Weights of a small mixture-of-experts language model, trained from scratch on English Wikipedia.
Size: vocabulary 6403, 42.3M parameters.
Experts: 128 experts in each of 4 layers, 6 picks a token.
Training: a variant of Muon for the experts, 584M tokens.
Below are experts of layer 4 (counted from 0) of a mixture-of-experts language model. Rows are named router (the router's row for the expert) and show model dimensions 160-199. Each number is 128 + 32 x the weight over its row's rms, rounded and kept within 0 to 255. Numbers have three digits each.
After each expert's rows: a language model's description of what the expert responds to. This comes from a sample of Wikipedia text that the model never trained on.

# expert 15
router:112180084159119069090160117101123085184113124151116135110105162098073129118092071119118124127140046131124160106152143098
Description: Pipes, dashes, commas and line breaks inside wiki tables, especially empty-cell dashes and separators between numeric cells, such as |, —, ±.

# expert 35
router:203130121085124111121173144163142104177110097142124069086087195153088145100045151123147058185114091129128145123108161113
Description: Degree, minute, second marks and invisible separators in geographic coordinates, dashes opening infobox lines, and odd pieces of foreign names.

# expert 25
router:179088093077096123077069146156134125194084088127147155166123171129148158160169152145138101119133140164087081051122082161
Description: Single capital letters starting a proper name in table cells or lists, like H-ibernian, S-utton, K in stat headers.

# expert 51
router:139110178164174121190125116104134173087119116135186143088122164165150127112147147130116064091089129138166142119097126059
Description: Final pieces that complete words, mostly the -ing ending and verb stems, such as Performing, resting, squatting, make, Glasgow.

# expert 37
router:142164129130090083089214127157133174130085064088114127086134125147112129169116098107067156132112112109147085139167136110
Description: Pipe separators in data tables after scores, dates or results, such as game logs, fight records and station lists.

# expert 40
router:108145106154125157106119110132177200112082169162134167159025025100123155132133156116105106129079116115093100082070062139
Description: The piece st inside compounds and names such as Woodstock, hamstring, Slapstick, plus t, th, h pieces and Best or all in music credits.

# expert 30
router:139092122112154110117182068137155085177064109071170120111137177117102150106172158120125122129147101122155099075160104089
Description: The words as, into and become/became, plus mid-word pieces in Slavic, Indian or Georgian names, such as ach, sky, k.

# expert 2
router:164146097150146073134161179094149140178124140068138096166123101146097148158086099143132121154102127107148122168107085160
Description: Pipe separators in wiki tables, mostly after a name cell in rosters, results and credits, plus list dashes, semicolons and heading equals signs.

# expert 8
router:105175130171177126128128118138121127161117141084147109089184106172107173152110147101128099132089088126186145151126104129
Description: Prepositions following a verb, participle or noun in running prose, such as vital for, convicted of, during, between, over.

# expert 46
router:134178094159113157126111150170105104168185150077152128135136096121110123126084116132085070123116095156092131167190172127
Description: Short syllables inside words after m, p, l or vol: un in munitions and volunteer, et in meet, min, mon, mar.

# expert 28
router:137170109187136112094132086113152143124138112170119145119090108106105118094168080194147112128167080113121139046121088120
Description: Line breaks and blank lines ending table rows, header separator rows, section headings and paragraphs, plus table plus signs and Notes.

# expert 13
router:117117149145128138123079061104100059131126154182169078152112119173174158122103109159143174107131064108079120124165108183
Description: Section heading markers and the first word inside headings, such as ==, ===, History, See also, Wh-ale, plus line breaks after them.

# expert 12
router:125097130177209165088080061094157157148123107126167116135157086121181115101101140125120136095092098149123100130103107122
Description: Result verbs and stat-table labels in sports and election articles, such as won, scored, lost, Turnout, Passing yards, Result.

# expert 11
router:098180114227100192115091103147123090127101108185115133128114127125141131121156153100143136120159153182133167107133126135
Description: Word pieces beginning with m or w, plus prefixes cont, ext, exp, comm, em; e.g. Head'm'aster, Honey'm'oon, 'conc'rete.

# expert 49
router:136157093146088114191133080093104128118099126159160106185126098120109173141102094100130132128076071135117103150142104180
Description: Pipes and separator rows in table headers and opening cells, such as No. | Pos | Player, Title | Details.

# expert 34
router:147161081090062171087140159122117104139119151116110190188131184149120149154162154103165103125135089143072152105105098154
Description: Opening pieces of foreign proper names, often Spanish or Portuguese, in sports tables and bios: Los, Mont, Mart in Martínez, Luc.

# expert 42
router:120142119106142122153061181144091131133176141104112157082078170133166102082197102120146104132102128059137157083129123092
Description: Word-internal pieces such as it, ar, or, ator in place names and titles, such as Manitoba, Caucasus, transit, plus President, Minister.

# expert 4
router:107080136084123160202064110114148130146186108108182136167205131139137154144136149082145131136219143157035101169147122151
Description: Articles and possessive determiners opening a noun phrase, often after prepositions like with, of, to: the, his, its, their.

# expert 56
router:136157159135182139124185190115096130071127168102098136138185135125121115091068158135102125142105165143171217119128144140
Description: Middle or final syllables of split names and foreign words, like Kal-le, Gal-le, col-le-agues, Vangel-is, plus whole first names like George, Anne.

# expert 33
router:139082124158176100108207148140104140148101135139124118069177127150132123156080137103133106136119099160133125133137095150
Description: Prepositions after nouns or verbs, mostly of and in, also by, for, during, between, as in School of Excellence.

# expert 63
router:088156142144065129147041106196059094135129161138163214089136044113140128160172117162146144119174096158140121130154114155
Description: Opening pieces of Latinate verbs and adjectives in expository or technical prose, such as ex-ceed, sup-posed, ext-ensive, con-nect.

# expert 62
router:116100151107095138178189143129128164189162082159127104116081140090128125115133111122107103139091096097050098071103138147
Description: Letter h and th pieces inside words, like first-h-and, Down-h-ill, Earn-h-ardt, plus ordinal suffixes and words like second, third, first.

# expert 9
router:107113225060092174123120146136065154146149106081122148056148148127151075143076116109162090111132182106096198125154139136
Description: Adjective-forming suffixes and common adjectives or quantifiers after articles, such as -ical, -ial, public, national, several.

# expert 41
router:146144152143094177125079115112100114100133067201148136120093098126138134164163117154104133159126153131097092195140120117
Description: Units, percent signs and number pieces in stats tables and infoboxes, like 58.16m, 51%, km, mm, million.

# expert 21
router:153075142085051092111105163119195116091164142105075114122056112123126091136136091179107158168072134132152058141182086086
Description: Capital letters inside acronyms and call signs, hyphens in pronunciations, and LaTeX math pieces, such as KPMG, WKJF-TV, frac, _{.

# expert 22
router:087174110147078138159059180127137161190152144156185160112124117081115176097130093114075166148139148173103098168162162141
Description: First pieces of split common words, often after an article: con, comp, inter, ag, dis, rec, as in displacement, agent, customers.

# expert 6
router:096095152146170097158137160085089135106092125143091092115210140183139162093068086159199115135174145072137164101117086124
Description: Job and title nouns and their endings in biographies and infoboxes, such as politician, director, President, and semicolons between listed occupations.

# expert 57
router:172131151156086152118113107127128145121090128113087095159075154125099080131122109121142143074113111098142177136109182105
Description: Middle consonant-vowel pieces inside proper names and foreign or Slavic words, such as Streicher, Gracie, Slavic, Krutogolov.

# expert 27
router:135108125113121079154064147112089153197084139188138108149136106157141161102183144127134097164157100109118114149129131085
Description: First word pieces after quotes, heading marks or commas, such as al in alignment, E in Education, See in See also.

# expert 55
router:088200151130042075185132092045081167133170128171124121175105130121106113109107117145110124114091093125101119153186122147
Description: Pipes, percent signs and separator rows in election results and statistics tables, such as Votes | %, density ^{2}.

# expert 17
router:139133133153153131107112139094140115149129095117146094111105098185138126071103092147084133136114149085158150152066073104
Description: Line breaks starting new paragraphs and abstract noun endings before "of", such as retire'ment', cre'ation', death, addition, ability.

# expert 29
router:141178141144164178147156162104146118104144158135126104123142135143070145141049087049131123073090127149133134096144180115
Description: Commas and similar punctuation (),  ",  ;  —) closing a noun phrase or clause, before and, which, who, the.

# expert 36
router:158171107080179118121135134132137105134134147110165162157065140197142094145077114063151141089129111144157130214117082150
Description: Syllable pieces inside East, South and Southeast Asian or Middle Eastern names and places, such as Hong Kong, Ngai, Yung, Yazd.

# expert 20
router:160152112103095174130109181184140115144133057157186163110096162089138155089120160158161128143068097160115130147115127126
Description: First letter or opening consonant cluster of a word split into pieces, often after the or a, as in d-un, ed-ge, s-iege, Bl-ood.

# expert 7
router:161121143140110140064122190157063180159166112129057145176128151081064138149144104090126157144135083157063119096156221091
Description: Word pieces inside proper names, mostly vowel-r pieces after a capital, such as Br-ou-wers, New Or-leans, C-ow-drey.

# expert 31
router:093106088127131098160087138128145150158180074132125101154104029156116111138138128129104110078072155132120131112090143119
Description: Hyphens inside compounds, en dashes in scores and ranges, and opening quotes or brackets, as in 14-year-old, 7–6, "No.

# expert 16
router:150151149130075112096113096078098174145147138206090033101123198166110067099162101162121112126126128135175132149137159113
Description: Middle pieces of Latinate words, mostly before suffixes like -ation or -ed: iv in relativistic and captivating, ribut, ric, prov.

# expert 45
router:124159069144066093163103223126100146147151144092095141182091052156157078099138101115126123109073182155154108090188103126
Description: Opening parentheses, quotation marks, backslashes and dollar signs starting asides, titles or LaTeX math, such as (recreated), "Eine, $\omega.

# expert 59
router:100107124144111113190118123144143169118118118172121153118154073159134122147132126151153132170134184071132182147150136125
Description: Final pieces of nouns, often plural endings, like tax'i', researcher's', g'ases', plus whole plural nouns such as people, children, members.

# expert 54
router:139140108181124168152106176118135112173116114175099101092164086158127043108066077110109073112086089163170159126144144089
Description: Month names and short concrete nouns such as back, air, water, wind, ground, often completed word pieces such as rainfall.

# expert 14
router:173155121095082116070063121089123129188170107163138133142157142084157106147171093125107150165149105144079150150172174149
Description: Parentheses, pipes and line breaks between numbers in statistics and climate tables, plus unit abbreviations like ft, lb, mi, UTC, ±.

# expert 61
router:139088135165154118156172090140101126170135060089149128098167049111115104150099110117095099123094161130140114143111078106
Description: Suffix pieces ending nouns and verbs, such as -s, -ing, -es, -ed, in interview-s, push-ing, tri-ps, handcuff-ed.

# expert 26
router:133145006159186101134154099111116116161102165208143120091136148122164169137157186127105110162141165066170146134150095174
Description: Field names in infobox-style key: value lists, such as Release, City, Running time, Preceded by, Succeeded by, Coordinates, Genus, and their colons.

# expert 53
router:109095144094193112130091101152085114064138135172162106100150128180145139105135108198143155128167174113155176068132109144
Description: Heading words and infobox labels like Information, Personal life, History, Population, Lithology, plus dashes and colons starting list fields.

# expert 38
router:152142184147100124147134149121078099132143088145073113121096153142111078172089122178107089113095108131126148216141222161
Description: Month names, years and day numbers in dates, such as In 1814 or 22 December 2024, plus the oc piece in biochemistry, Miocene, diocese.

# expert 24
router:121108136135121088137152177136100133226132128095151158105145063097102111131124106107104165145134165149104126159112111106
Description: Plural suffix pieces ending a word, such as s, ers, ions, ians, ities, in any topic, e.g. vibrations, findings, Pirates.

# expert 1
router:166135207166121178142095115114136120082179103175119127115096134134160148152144139159117180076164060118050147181172119171
Description: Line breaks and first tokens opening paragraphs, especially census demographics prose after headings, such as In, There, households, males.

# expert 50
router:128138106075094117078061099102104087131142051138163142162146140135186143163176158155133132135096175169125111129099114138
Description: Opening t, T, th, p or blank pieces of words, especially tiebreak and tendon in tennis and sports reports, plus blank table cells.

# expert 32
router:196095145098159100150104157102096107178088165119146146097086147164096149126111103101135112095159143166113116146147177158
Description: Leading dashes starting infobox or career-history list lines, row-starting pipes, and month names or United in birth dates and places.

# expert 47
router:117125104085109143131075194142140102131047103123088130185108103103109200171105112183136125142171112142093109144141085165
Description: First pieces of capitalized proper names and name-like words, like Rem in Remix, Mc, Hun(ter), W. Bush, Jo, Gra.

# expert 60
router:121132203077163054176175160110202108095093165105102108145127110123100108100091112121134141105113128140145121133123105184
Description: Final pieces of personal surnames and first names, such as son, inson, ić, ski, ini, plus Robert, Henry, in lists and prose.

# expert 0
router:127144101170178102126107097163084170171120095087103133115172144167078157154177091143119140081103105112141117191148155101
Description: Prepositions and linking words such as for, as, by, under, during, via, mostly following a verb or noun in running prose.

# expert 52
router:191156153139115119139110147119114099104137084118139102103093087153097097234080150158091173161136115113055071171121168111
Description: Cardinal numbers in table cells, counts and measurements, plus quantity words: digits like 2 or 40, two, several, twenty.

# expert 58
router:112158083146105164084149189126137154142125149130162120112147153095104165141194150172120137148155100120114134130131178125
Description: Capital letters N and R, alone or as name starts in tables and country codes, plus inner pieces like in in Vinto, ad in Brigadier.

# expert 10
router:142133118107104073092125140152182084156154128118115108166136103129098139125101070116190146161121105114145117170107133167
Description: Separators in taxonomic author citations and name lists, chiefly et in et al., commas before years, table pipes, ampersands, von, de.

# expert 18
router:163087072140183130134115135115146114120126127152088125104151062119136117138115130184121153126146161138140140144117080128
Description: Head nouns of named organisations, competitions and events, such as League, Census, election, Award, Cup, School, often after the or National.

# expert 23
router:130140196114161092171108145143134165151113106153173152156140129121094116148085167098163150159127057163096157137148047172
Description: Infinitive "to" after want or able, plus modals and pronouns like would, may, not, he, it in running prose.

# expert 19
router:184087054172168083147134127147142178167179150139141029115157137197163136136139115076076129077152075122106138147126186104
Description: Colons ending infobox field labels like Budget:, Area code:, Succeeded by:, plus some table pipes and including or titled.

# expert 43
router:115161176171141145145123070145130143155154185084123147161136075139170144090078094094130098161066143131145125138160105113
Description: Word endings and common words in song or album titles and narrative prose, like Bab-y, Love, Your, b-ed, with.

# expert 3
router:160125073127193091152107110137088117128150073172180084096087174152159157151156111183115155114176135135089124083169084176
Description: Line breaks and first word pieces of list items, infobox fields and headings, such as Born, Occupation, Website, Phylum.

# expert 5
router:138164098143078158079159126103145097132143122220186133087157146133168158191161181118163095155137098069122133083140067135
Description: Word-initial pieces starting with s, l or consonant clusters like sp, pl, cl, sh, as in 's'ector, 'pl'ants, Infrac'l'ass.

# expert 48
router:090091154136101100170086171077130046096108176146149103118155145142101121121118084145090146090106103132142108136191175109
Description: Line-initial hyphens of infobox fields, semicolons and pipes separating list or table items, plus modal verbs such as may, could, should.